Below are experts of layer 9 (counted from 0) of a mixture-of-experts language model. Rows are named router (the router's row for the expert), up (a neuron's input weights, with its number) and show model dimensions 200-239. Each number is 128 + 32 x the weight over its row's rms, rounded and kept within 0 to 255.
After each expert's rows: a language model's description of what the expert responds to. This comes from a sample of Wikipedia text that the model never trained on.

# expert 23
router [138 129 120 179 151 142 106 178  90 121 113 137 114 143 123 142 175 140 129 121 144 113 114 186 146 209 157 103 144  93 148 105 110  89 101 177 190 155 134 114]
up0 [108  90 120  88 149  94 111 123 110 110 122 207 180 142 146 161 131 102 114 146 132  97 129 145 137 150 137 139 166 115 109 102 178 106 149 103 142 184 130 141]
up1 [173 118 112 121  70  99 161 116 104 133  81 155 124 109 147 137  70  87 162  98  61 132 139 138 149 116 151 101  92 146 149 142 101 117 181 171  99 157 109 223]
up2 [ 72 120 130 102 195 119  94 144  94 180 105 129 170 130  98 184 121 151 138 143 173 121 136 112 156  75 165 136 123 152 128 102 122  93 133 199 110 118  90 155]
up3 [124 180 173  59  98  74 111  94 166  94  90 126 144 149 138  96 116 100 139 119 134 156 176 129 100 135 137 165 133 114 134 155 159  78 136 117 109 155 121 143]
It responds to: Descriptive modifiers, table cells

# expert 11
router [127 156  93 128  97  65 123 121 151 135 140 130 169 156 142  99 141 127 189 146  99 163 186 136 100  76  85 151 134 159  80 118 122  99 130  91 142 175 139 152]
up0 [ 66 123 186 186 183 127  69 118  86 120 183 119 154 120 195 102 166 141 122 114 144 100 142  91 186 139 119 180  94 143 125 110 126 116 137 187 142  97 161 155]
up1 [144 168 109 149  90  86 120 162 157 131 162 163 206 179 157 118 148  98  63 107  71 105 123  40 100 105 241 106 102 175 120 139 165  74 152 125 200 128 119 124]
up2 [117 135 142  72 115 177  86  91 173 167 101  64 119 117  89 162 146 107 116 134 161 164 123 108 146 126 192 120 127 185 129 157  94 108 121 124 106 141 137  68]
up3 [145 140 129 105 166  92 140 177 177 128 113  97 137 163 167 133 114 172 165 160 128  49 101 167 147 103 144  86 141 151  48  78 149 161 119 132 149 160 120 114]
It responds to: Acronyms and brand parts

# expert 21
router [101  80 161 146 132 172 107 158  72 136 126 117 200 166 107 113  95 138 197 134  84  96 144 151  10 130 109  81 165 136 141  84 123  96 140 158 162 125 149 109]
up0 [152 145  86 139  86 131 121 100 179 125 134 160 122 109 115 119 152 146  99  85  85 119 125 150 164 141 113 198  75  80 199  66 150 171  80  72 117 135  77 145]
up1 [139 129 138 158 152 135 137 127  76 139  73 163 101 151  67  94  95 135 126 105 109 173 166 173 145  92  83 129 135 130 112 174 101 168  78  95 125  93 168 112]
up2 [175  79 176  95 165 178 121 178 164 156 169 160 120 137  64 124 136 101 106 153 156 143 167 155 128 149 152 127 116 169  86 121 153 106 153 115  95 106 169 173]
up3 [101 116 123 196 162 123 126 123 118 152 114  63  71 114  24  90 131 142 142  72 114 129 107 121 109 150 136  58 114 160 124 114  92 105 133 130 166  91 131 115]
It responds to: Clause subjects and auxiliaries

# expert 18
router [146 144 120 127 118 109 136 169  78 123 116 172 143 157 148  75 148 148 141 108 114 161 118 119 177  73 142 160 122 146 125  84 193 101 141 136 145 193 108 126]
up0 [162  77 147 159 115 118 162  90 135 148 126 133 164 110 116 122  89 120 146 120 128  90 140 120  77  88 157 180  88  89 120 166  89 148 131  80 125  78  40 147]
up1 [110 142 180 147 164 134 115 112 115 168 119  96 108 149  96 134  87 135 125 159 105 179  82 137  94  98 159 111 137 106 125 107 121 158 162 101  71 111 105  76]
up2 [132 135 181 114 153  82 171  63 132 153 131  72  85  92 124 157 122 146 151 143 160 149 108 124 148 107 104 159  73 180 100 156  82 140 158  70 133 151 133 135]
up3 [112 112 108 166 106 105 116 106 111 110 141  91 103 131  70 206 129 138 128 121 138 128 107  93 204 171 130 123 121  93 143 109 163 137 103 186 132 149 184 142]
It responds to: Motor racing, public, schools

# expert 29
router [153 116 131 131 155 146 113 177  82 136 141 118 131 113 113 161 110 162  85 147 131 114 178 156  45 149 107 132 120 111 127 139 124 146 139 165 199  79 137 109]
up0 [152  72 173 148  89 182 128 180 209 141 143 122  70 160 104  96 117 147  97  57  88 188 165 161 117 111 145 152  96 142 133 112  75 148  96 102  83 148 126 124]
up1 [131 178 178 129  38 133 178  77 162 160 173 182 159 141 139 108 175 214 109  89 158 103  86 116 119 152 103  95  96 123 160 134 165 149 168 124 126 101 159 136]
up2 [120 129 108 108 112  97 144 162  71 129 103 190 142 121 129 115 130 133  89  53 145 184 146 190 108 137 113  61  95  88 102 124 122 125  72 191 108 154  61 107]
up3 [ 90 105 127 140 122 104 123 123 120 165 120 156  70 132 122 158 148 142 102  75 125  49 141 140 130 153 146 191 148 153 202 159 128 180 169 149 112 134 210 170]
It responds to: Commas and clause punctuation

# expert 46
router [ 63 119 133 152 150 182  77 198 123 107 157 126 177 100 172  63 113 124  86 158 111  58 179 155 118 227 162 104  91 109 131 125 152 173 114 155 124 154 169  82]
up0 [147 150 135 134 169 160 106 141 137 138 145 173 161 182 151 113 134 123 123 152  88 123 118  85 100 142 134 106 134 172 199  91  96 159  84  96 168  98  83 104]
up1 [105  87 113 152 100 116 176  97  90 109  93 169 135 163 147 109 162 102  99 181 148 178  82 118  73 141 133 118 118 105 132 139 153 112 161  89 127 178  91 143]
up2 [ 93 145 166 119 144 128  93 171  84 150 128  90 139 133  63 162 147 122 167 160  70  92 167 177 128  78  99  95 100  75  60 127 184  95  94 115 127 124 174 179]
up3 [107  75 162 123 168 127 101  89 143 125 184 153 117 161  82 161 166 120 134 171 150 155 109 143  70 104  76  85 121 159  83 119 111 122 149  88 125  63 161 143]
It responds to: Career words, list separators

# expert 1
router [105  84 105 139 154 142 130 198 218 143 145 136 177 102 117 147  87 108 117 159 138 152  69 116 156 115 118 108  99 171 117 136  98 162 179 127 100 137  85 127]
up0 [134 123 109 145 154 112  62 153 147 122 152  91 116  92 102 142 112  76 184 123 132  95 127 123  65 110  92 139 126 125 112 126 130 100 120  75 169 112 132 133]
up1 [126 110  92 192  99 117  74 137  90 171 126  92  73 147 148  81 144 145 150 112 131 123 156 106 167 170  86 176 164 181 119  68 163 122 149 138 117  35 123 168]
up2 [141  91 142 162 220 131 188 163 107 140 188 162 137 100 108 122 163 135 143 105 100  70 184 124 102 109  59 106 145  84 152  97 154  98  79 119  98 148 136 182]
up3 [150 181 209 130 137 103 103 140 128 118 151  98 155 135 119 108 152 107 114 128 131 144 121 129 118 143 158 146 155 103 134 161 174 130 110 127  45 116 123 139]
It responds to: Year and measurement digits

# expert 30
router [124  97 130 131 103 133  93 144 179  96 129 161 132 138 159 200 155 128  94 107  76 132 137 123 144 188 125 155 138 137 156 146 129 207  78 144 173 139 166 104]
up0 [162 171 162 174 101 117 170 150  77 122  94 149 196  90 161 146 165 147 175 112 189 157 191 111  88 150 120 154 120 140  63 165 158 110 110 138 101 117  90  75]
up1 [201 133 163 151 118 122 116 128 124 107  98  58 131 116 144  43 148 148 167 157 136 108 133  85 135 126 191 212  86  78  99  90 181  89 134 150 142 160  71  81]
up2 [144 185 165 183 123  61 124 125 147 125 111 109  34 115 128  71 112 157  83 119 142 145 132 124  95 120 151 128 142 182 169 121 179 120  95 122 121 123 160 135]
up3 [197 135 130 169 155 133  63 128  65 143 128 153 120 112 124 140 122 156 121  91 127 154 135 180  81 177 173 139 117 166 106 142  96 115 123 106  82  93 141 110]
It responds to: Table separators and headers

# expert 10
router [116 141 186 129 186  85 128 119 150 100 123 125 135 141  76 114 114 141  84 138 108  90 115 102 130 154 128 146 106 124 126 171  99 144 164  79 131  88 199 154]
up0 [111 144 136 127 117 182 133 128  92  81 153 143 122 141 209 130 174 142 110  91 174 170 136 113 100 154 114  87  97 154 167 137  65 139 207 177 195 130 144  77]
up1 [121 150 167 179 122 115  82 147 144 103 134 106 123 108 102 121  86 127 130 132 119 128  72 124 120 111 146 126 131 175 105 122 104 161  71 153 121 167 127 140]
up2 [115 148 135 172 152  74  96  80 115  69 112 162 185 134 143 141 122 101 193 132 113 142 130 143 117 120 135  96 215 155 155 103 104 139 121 141 131 155 124 117]
up3 [157 155 160 118 140 183  77 122  46 135 152 165 106  93 106  87 117 157  55  84 134  86 114 118  94 167 119 113 121 163 116 134  78 167  46 172 145 167 126 136]
It responds to: Arabic and Asian names

# expert 32
router [158 174 174 130 129 100 159 174 165 149 117 140 127 100 122 122 109 190 129 100 146 109 115 146 129 135  63 160 150 180  94 160 140  98 143 115 156 165 117 168]
up0 [186 161 196 143 118 127 109 159  92 113 159  89 167 173  73  80 113 186 102  86 118  47 135 172  84 163 125  58 133  93 109  94  98 145 136 115 157  99 117  96]
up1 [179 115 109 118 185 136  92  87 188 148 100 159 121 163 132  93 177  66 104 208 133 113  89 128 171  99 179  98 112 123 104 108  86  83 101 112 135 143 118 129]
up2 [ 99 138 135 163 172  86 101  51 138 113 142  80 103 127  68  91  79 149 119 134 150 112  86 112 143 103 103 182  87 132 119 179 194 121 143 111  99 133 216  66]
up3 [179 118 104 154 156  82 166 155 125 142 142 154 173 110 139 178 111 130 138 113 140 103  79 191 118 133  91 174 160 155 103 109 122  59 195 145 148 131 105 107]
It responds to: Given names and in

# expert 15
router [180 145 170 112 118 158 152 140  62 103 197 166  79  74 121  81  78 160 137  79 125 107 143 104 141 103  82 112  55 112 149 131 108 180 146  74 152 113 123 118]
up0 [102 119 138 151 171 154 189  87 173 107 161  97 171  97 144 176 141  77 123 127  99 135  79 158  53 146 137 179 136 101 129  73 101 133 128 122 109 135  88  54]
up1 [108 131 116 118 185  76 188 153 102  71 128 124  66  99 105 113 145 125  95 134 145 127 167 113 139 163 111  99 204 108 151 128 103 183 157 118 139 135 179 107]
up2 [131  99 168 150 113 146 150 130 132 101  92 152 107 140 167 115 178 157 152  84 114 125  89 134 103 124 126 166 146 107 114 122 138 159  95 132 200 110  73 105]
up3 [159 119 138 154 192 149 176  88 161 138  79  27 105 136 120 158  93 135 154 148 122  74 139 136 140 166 118 170 104  83  93 100 178 153 110 177 127 119 135  64]
It responds to: Surname pieces

# expert 47
router [148  75 141 183  93 170 137  83 135 103 187 155 126 125 139 188 110 149  86 154 177 137  88 129 100 207 123 151 152  89 126 179 150 202  64  69 217 149 139 144]
up0 [146 130 152 167 132  92 173 126 132 137 140  90 127 154  94 154 175 123  93 151 123 157 167 185  82  90 166 192 160 113  64 100 156 149  83 121  55 119  98 156]
up1 [132 166 146 113 133 133 144  83 153 155 148  45 102  70 106 115 124 148 109 110 109  93 105 119  97 126 102 161  84 138 127 132 177 133 137 108 151 138 143 143]
up2 [112 161 106  82 118 161  73 158 173 122 122 167 132 154 169 112 123 147 135 137 154 183 114 159 103 161  57 145 155 135 101 192 151 114 152 170  72 143 132  85]
up3 [110 126 173  93  74  97 134 143 136 102 142 113 120 175  58 129 136 140 130 118 131 116 170 168  88 116 113 155 125 129 157 120  96 128 110 154 110 145 206 139]
It responds to: Quantifiers, dates, census text

# expert 8
router [154 101 119 146 138 111 183 145 109 179 107 121  46 172 148 145 136 102 160 144  90  88 116 124  91 151 141 141 101 168 119 138 127 130 139  86 154 146 207 163]
up0 [130  84 103  97 121 134 178 152 112  39  44 151 132 173 190 103 120 122 138 118 127 144 125 133 160 126 127 123 172 115 178 162 111  96 108 138 114 121  71 126]
up1 [143 142 144 103  62 127 121 116 119 120 110 119  92 159 120  93 115  94 144  90 171 111  84 115 119 149 162 140 147  70 139  77 157 155 141  69  84 147  91  79]
up2 [103 132 130 134 117 116 123 121 149 148 137 138 139  74  75 129 125 132 118 109  64 182 100 146 130  58  74 167 142  98 151 147  84 108 123  98 109  96  80 104]
up3 [147 107 130 202  70 111 128  85 188 141 186 112 106 114  87 136 161 120 115 129 139 150 176 164 106  96 160 108  73 112 127 142 119 109 217 125 133 129 105 159]
It responds to: Mid-word stem fragments

# expert 40
router [141 133 130 107  99  87 156  91 157  68 168 110  84 132 144 128 143 154 176 145 192 117 120 138 135 110 122 150 143  88 130 169 142 113 177 100  98 123 180 143]
up0 [205 137 102 180 118 108 111 102  51 146 152 190  98 116 115 137 127  66 106 172  95 138 122 181 175 102 117 166  92  99 137 161 140 130 138 140 113 136  70 137]
up1 [ 70 126 153 184 171 153 132 119 141 145 129 182 160 114 198  98 196  95 133 149 130  54  94 182  87 156  99  78 192 152 106  52  82 162  97 150 194 124 115 142]
up2 [151 101 137 136 114 153 119 198 198 181 180  93 187  98 172 118 108 119 125 132  93 112 130 127  83 128 113 117 117 156  63 100 155 127 160 140 129 139 112  45]
up3 [ 82 112  81 111 112  80 144 184 144 108 161 119 132 163 114 133  89 161 177  55 124 132 210 126 147  89 100 120 170 128 136 143  90 168  97 156 178 132  58  88]
It responds to: Place and club names

# expert 16
router [121  86 119 152 120 102 171 123 111  99 160 154 128 173 183 218 135 177 144 146 138 154 114 174 158 123 127  54 108 160 142 159 126 212 106 127 110 109  84 178]
up0 [ 82 109 101 141 138 134  70 159 108  99 114 137  85 138 142  99  96 111 106  96  49 143 108 166 113 153 161 143 122 101  86 146  69  92 104 155 126 173 132 110]
up1 [102  76 130 109 106 127 114 163 185 153 143 104 148  59 166  96 152 158 100 117  99 162  80  99 108 136  99 192 124 100 156 205 166 120  79 108 139 128 178 145]
up2 [115 128  97 146  88 127 115 140 182 100  58 125 163 163 112 142  75 153  95 129 160 129  94  85 110 118 129 181 159  93  79 121 173 115 107 185 126 157 104 133]
up3 [135 189 121  94 165 156  90 161 115 191 166  74 109 158  70  86 153  90 115 112  96 149  85 133 166 129 133 132 151 159 146 133 124  97 173 102 157  88  94 130]
It responds to: Line breaks before headings

# expert 19
router [133 149 194 124 119  93 135 115 131  82 122 126 142  85 130 152 162 156 114  97 115 127 123 107 122 125 171 127 151  87  87 124 133 133 170  68 115 111 142 160]
up0 [114 168  72 109 156 166 132 117 139 165  94  99  83 155 112  96 173 119 126 141  42 190 154 130 142  66 201  67  84 143 105 127  91  85  93 121  92 118 102 113]
up1 [136  57  41 198 116  77 102  62 143 163  66 170 160 123  91 147  94 120 145 143 111 119  94 163  95 145 162 161  91 168 114 114 126 112 115  94 137 147 162 145]
up2 [128 113 128 105  93 153  69 164  88 107 124 125 110 108 127 126 164 109 136 134 148  80 132 128 104  84 136 165 139 138 181 124 122 152 174 123 136 181  89 132]
up3 [153 125 166 173 151 180 163  92 116 137 175 117  71 155 150 113  80 212  95 139 124 120 116  59 103 148  89 123 150 125 175 141  95 164 183 161 163  92 205 133]
It responds to: Asian and diacritic syllables

# expert 5
router [133 144 178 114 137 130 126 130 151 113 133 125  82  91  39 148 146 132 120 163 121 172 177 168 132 136 125 140 129 140 102 109 149 125 169 123 118 131 177  89]
up0 [129 116 118  53 179  97  82 171 131 192 200 194  99 106 127  78 163 148 139 114 125 100 125 149 153 116 134 136 167 126 116 137 125 146 127 174 112 125  85 159]
up1 [105 136  99  55 170 138  90 144 124 138 119 155 126 109 114  93 142 131 169 145 135  94 159 106 132  80 177 140 121 169 150  59 128 171 131 145 150 160 113  68]
up2 [113 164 114 156 142 147 145 158 100 104 157  52 122 142 132 143 118  84  84 151 151 154 139 161 186 185 142  62 115 131  99  92 170 137  98 172  82 161 178 134]
up3 [147  83 163 120 116 115 143  71 148 126 122  43 152 114 129 129 109 169 209 159 123  96 133 130  68 165 114 117 148 113 103 131  64 104 159  82 156 148  99 124]
It responds to: Countries and geographic names

# expert 41
router [ 87 166 134 126 144 156 120 121 169 128 139 119 106 171 129 131  82  84 105  73  97 180 109 135 112 128 116 100 107 150 116 140 175 146  89 134  84 156 122 121]
up0 [143 182 143 135 170  92 148  96  62 160 166 173  91 145  92  80 160 158 136 136  84 152 151 148 118 132 120  71 105 177 129  95 119 101  95 135 151 126 119  84]
up1 [ 91 137 165 118 107 187 117  96 147 112 146  72 121 126 101 141  95 106 144 116  87 100 188 108 134 155 108 131 109  80  99  98 183 119  69 107 187 187 200 134]
up2 [136 116 120 140 155  53  87 135  87 113 135 173 127 135 147 128 141 143 164  95 102 139 117 137 152 159 123  75 135 130  73 196 215 113 216 147 134  48 121 148]
up3 [111 133 198 189 110 123 125 125 126 147 130 140 121 140 157 138 180 163 136 126 123 161 135 144 159 135 117 135 152 162  74 188 151 125 136 136 115 150 147 157]
It responds to: Table cell spacing

# expert 17
router [124  94  93  98 138 141  79 185 114 147  96  97 116 185  52 106 133 132 138 117 144 143 147 148  69 174  88  90   0 117 121  97 121 102 112 160 137 106 119 147]
up0 [ 92 145 121 164 125 109  95  62  87 158 112 130 118 133 106 108  92 186 179 104  75 164 122 179 143 106 127 109 112 145 134 162 105  84 117 135 203 135  96 119]
up1 [126 117 125 148 103 166  62  82 110 120 111 122 156 133 165 151 126 152 104  92 225  70 144 143 120 149 122 194 131  78 151  84 183  88  99 123 140 114 147 136]
up2 [109  78 106 122 139  87 134 161 138 128 157 102  38 168 113 152 173 154 140 133  98 124 100 109 118 153 107 119 103 121 176 168 148 141 160 172 108 183 150 204]
up3 [ 70 119  94 117 136 158 190 132 142  87 133 151  69 106 132 161 150 139 138 166 115  59 125 116 139 132 149 172 145 140 117 101 182 135 139 151 154 115 143  88]
It responds to: Copulas and as

# expert 20
router [175 155 123 135 151  93 191 159  83  87 122 179 105 189 149  49 123 103 100 109 126  65 147  60 153 146 193 146 187  97 145 107 120 177 175 163 152 126 121  88]
up0 [ 74 169 130 127 125 124 135  96 109 127 165 119 157 114 148 162 121 129 102  85 119 119 124 105 124 182 109 143  86  94  78  76  95 117 158 117 127 150  98 138]
up1 [ 93 176 168 132  86 103  98  59  74 176  97  77 111  76  88 117 150 106 140 200 134 126 110 151  94 187 124  89 115 125 135 166  72 123 131 122 207 135 155 116]
up2 [132 147  75 125 186 144 144 177 170 146 103 118  85 136 126 162  75 179 111  52 103 132 137 108 102 133  67 153 138 159 170 165 136 122  64 123 182 184 186 121]
up3 [144 189  39  80 180 134 147  78 157 182 148 167 120 138 157 153 200  86  64 169  87 171 115 173 162 154 154 112 173 156 111 135 127 177 178 202 140  46 104 178]
It responds to: Digits in scores and dates

# expert 0
router [106 108 117 151 132 114  88  94 114 162 156  98 101  87 131  76 171  46 164 183 121 163 108 166 102 117  85 160  95 173 143 149 135 146  96 143 164 168  54 152]
up0 [101 126 127 120 162 138  74 110  75  92 132  95  78 128 135 111 115 111 159  81  91 125 106 134  82 129 116 156 142  88 154 182 129 158 125  88 119 123 115 169]
up1 [125 134 121 171  99  96  77 195 210 106 157 107 199 155 175 172 146 154 139 123 122 179  93 107 114 115 133 141 130 148 137  64 145 135 129  88 179 123  77  93]
up2 [126 154 143 131 143 100  87 124 155 132 155  76 124 112 100 151 167 127  72 159 134 133 144  96 147 159  86  93 172 131 135 175 167  62 140 106 119 169 116 115]
up3 [159 118 155 156 138 144 126 138  86 114  96 132 112 154 131  88 133 117 139 132  98  92 118  96 137 186 165 124 189  89 127  88 127 107 126 170 138 190 183 131]
It responds to: Agent-noun and role suffixes

# expert 35
router [117 124 118 125  94  88 188  69 160  98 202 102  73 154 179 174 114 167 154 127 146 126 130 151 100  73 105 131 121  78 148 106 165  79 136 140 151 129 132 172]
up0 [118  72 108  92 118 161 166 118 145 170 149 139 176 119 164  74 130  53 144 131  75 154 143  75 143  97  87 165 142 184 131 133 104  19  94 138 167 183  69 166]
up1 [132  61 114  68 150 159  70 162  50 172 127 180 123 112 162 122  95 155 131  65  93 117  62  90  92 118 119 129 182 140  88 109 135 119 117 138 144 102 152 133]
up2 [172 127 113 134 160 140 182 183 105 127  92 145  73  94 140 127 118 137 128 108 136 129 167  93 193  98 132  48 175 103 131 117 164 198  85 123 111 116 105 107]
up3 [178  92 158 112 206  42 131 169 132 154 122 144 177  37 122 101  74 155 161 121 157 162 123 159 142 130 109 126 157  58 153 130 166 148 106 153 123 146 117 128]
It responds to: Romance-language name syllables

# expert 37
router [125  90 167 109 140 128 166 120 159 145 100 102 164 156 112  74 108 144 139 137  63  79 142 130 139 141  80 156 100  97  88 123  72 154 166 113  93 147  99 182]
up0 [157 143 122  40 145 189 174 111 128 153 140 137 117 100 137 144 156 105 106 142 201 106 131 146 153  70 158 108  97 170 134 121 130 105 167  92 153 125 126 133]
up1 [169 157 116 155 140  83 162 149 143 117  92 144 150 151 123 111 103 188 158 128 105 173 107 157  99 162 137 103 146 118 112 102  80 185 120 141 105 122 178  71]
up2 [ 84 124 140  73 132 169 166 197 142 163 100 172  74 125  94 116  87 157  89 110  84 144  62 112  91  94 104 120  90 167 147 131 166 136 107 151 173 164 211 112]
up3 [ 89 147 119 110 146 139 178 130 115 111 143 127 109 113 106 147 138 115  64 151 164 138 111 125 148 134 135 135  95 139  83 150 144  86 146 103 105  86 124 155]
It responds to: Romanized name syllables

# expert 26
router [114 175 137 107 151 160  90 178 115 130 137 110 210 117 100 128  96 161 107  98 128  94 165 130  88 151 171 122 124 166 138 115 108 145 105 194 105  94  74 111]
up0 [189  79 141 153  99 119  99 137 143 128 195  69 139 123  79 137 169 145 141 133 168 126 130  58 192 149 137  75 151 107 111 136 202 131 199  68  78 169 131 101]
up1 [113 162 145 174  55 125  91 167  66 175  98 154  46 198 131 108  65 105 128 147  75 111  32 116 106 140  88 165 128 160 183  66 149 121 134 131 113  76 150 100]
up2 [190 153 164  79 139  87  86 185 149 138  96 140 168  98 138 167 119  80  97 142 135 162 139 200 163 131 157 163 139 171 101 163 143 144 103  90  66 176 193 145]
up3 [134 190  55 156 146  77 191 127 130 113 186 119 141 106 121 144 166 110 167 169  93 110 162  59  92 121 110 116 156  65 114 126 163 165  74  85  93 127 112 135]
It responds to: Reporting and naming verbs

# expert 7
router [140 165 104 132 126 131 135  99 150 107 154 153 194 179 131  77 160 151 106 147 142 116 132 155 131 135 199 146 136 153 120 157 169  88 111 137 102 171 123 114]
up0 [101  82 146 155 101 109 141 126 114  89 129  87  74 139  90 101  78 174 100 166 158 146 184  94 148  46 137 198 148 136 189 108 114 135  95 139 130  80 151 100]
up1 [122 105 145  81  63 103  90 116 120 142 117 168  93 134 134 116 118 121  93 102 125 129 132 124 167 153 150  67 109 119 157  75 137 133 125  91 102 162  89  83]
up2 [168 163 195  98  94 134 130  91 139  95 125  70 137 115  97 124 111 115 118 118 152  80 153  64 126 139  86 140  97 102 146 141 143  89  83 186  73 147 104 107]
up3 [111  62 136 138  80 206 160 126 158 168 174 157 113 115 149 151 140  90 106 124 193 174 139  95  59 103 170  98 131 151 128 129  92  67 103 121  98 107 157 102]
It responds to: Event and ordinal nouns

# expert 42
router [116 178 101 130 163 160 110 117 186 175 131 167 188 163 122 158 156  95 102  72 178 100 119 128 121  80 158 117 153 144 148 147 131 181 127 173 136 156 107 129]
up0 [150 135 108 160 187 142 128 163 128 138 101  74 122 121 133 108 151  73 144 122 102 135 143  90 109 131 122  45  93 168  95 114  33 133 107 204  85 134 131 110]
up1 [117 159  94 224 167 111 142 121 154 115 100 126 124 137 127 130 122 121 177 164 144 133 179  98 127 110 128 114 170 163  98 129 140 105 118  90  97  90 142  81]
up2 [141 152 114 147 132 136 100 121 134 113 126 107 147 105 136 101 148 129 164 159 116  99  38  77 135 129 128 150 116 104  84 123 129 156 173 146  91 126 124 146]
up3 [128  94  76 163 110 148 124 132 123  83 179 125 119 126 125 149 124 176 129 166  85 139 117  88 167 155  72 143 155 117 120 162 133 103 168  95 145 103 100 159]
It responds to: Census, dates, transitions

# expert 33
router [ 83 143 133 111 156 142 108 138  46 119 121 124 119 155 131 110 102 149  86 157 130 127 138 126 155  92 154 117 120 151  81 128 118 152 120  82 124  81  83  70]
up0 [105 127 135 180 124 115  70 146 108 121 188 128 134 118 115 149 133 127 147 125 169 153 129 152  89 128 123 142 105 101 195  98 125  51 145 120 162 128 132 113]
up1 [108 147 135  99  72 103 125 165 140 184 102 110 122 105  82  56 117 172 139  98 140 163 160 120 122 138  92 158  94 102 183 158 148 176 106 100 115 194 100 178]
up2 [128 114 141 142  81 159 119 119 123 198 107  94 166 143 115  87 158  87  81 117 151 112 149 168 215 156 137 117 231 150 141 142 172 132 118  74  97 167  99 117]
up3 [110 143 106 109 162 117 142 139 113  44 166 116 100 126 158 127 120 172 151  91 147 140 113 139 103 168 103 102 140 136 104 148  81 123 127 110 154  75 106 191]
It responds to: Line and section ends

# expert 9
router [120 170 132 126 129 139 153 128 152  98  88 116 197 139 146 100 164  65 148 156 133 163  88 157 166 126 119 133 136  98 146 128 165 108 179 146 128  97 105 132]
up0 [144 178 127 112 105  80 157 149 156 107 128 131 127 135 120 124 148 152  71  63 122 135 173  68 147 123 123 160 132 185 125 125 161 137 148 141 167 142 129  19]
up1 [107 138 108 118 138  52 117 144 199 169 131 140  78 108 134 151 156  95 141 180  60 142  97  81 169 113 104 125 115 178 146 164 114 112  62 166  98 157 148 101]
up2 [148 131 140 135  50 158 105  64 116  80 168  95 137 112 181  79 128 150 166  79 102 140 158  81 137 172 141 125 123 197 177  66 137 111 115 157 119 111  96  85]
up3 [ 99 109 138 183 123 135 122 122 107 165  94  78 122 161 204 122 183 161 139 135  98  84 104  58 118 149 142 160 169 149  90 146 142 208 138  87 161 119 141 143]
It responds to: Institution and place names

# expert 22
router [148 140  93 140 173 173 131 155 114 153 114 127 149  87 131 136 125 175 105 135 178 111 156 167  49 126 139 145 131 106 180 186 124 104  79 210 146 116 128  82]
up0 [170 112  76 140 121  83 154 108 122 140 112 111  74  66 142 113 156 144 130  80 106 118 103 141 168 153 121 179 172 112 106 112 174 106 209 119 111 112 127  97]
up1 [ 96 157 122  82  73 207  80 113  83 129 136 129 193 129 147  83 126 170 190 110 130 124 148 114 165 135 142 104 129 130 103 155 157 136 147 134 102 100 115  85]
up2 [115 104 166 170 115 123 138 165 142 110 143  78  76 139 151 133 154  97 112 180 150 187 150 138 151 121 134 130 124 147 128 152 108  98 110 151  83 100 110 111]
up3 [159 141 115 132 174  79 156  94 114  83  99 126 126 128 112 120 178 136 156 109 153 156 125 143 138 136 185  66 181 210 115 178 140 163 116 133  84  64 168 136]
It responds to: Conjunctions and prepositions

# expert 31
router [ 89  81 126 127  87  94  82 107 162 146  90 162 180 140 150 156 156 138 135 121 177 176 110 118 180 102 121 139 146 130  81  91  70 131 117 114 119  95 160 123]
up0 [144 165 174 149 141 148 147 144  75 139  81  99 147 162 131 134 120 130 141 112 109 115 171 117 147 136 101 100  98  99 153  81 118 121 203 115 167 100  87 146]
up1 [145 139 119 197 150  84 169 130 118 116 132 133 169  80 161 157 103 143 204 130 179 151 141 158 125 127 146 141  88  18 166 150 178 154  93  77 173 174 105  94]
up2 [137 119 189 123 112 108 183 156 148 130 108 148 118  95 178  81 133 163 128 122 108 107 138  60 134 125 160 143  93 109 117 118 117 118  94 209 161 132 203 123]
up3 [123 102 179 140 137 104 100  82 151 134 148 144 101 175 192 130 188 133 161 137 136 146  85 115 141 132 108 133 119  46  81 123 132 137 184 127 120 141 104  93]
It responds to: Infobox field starts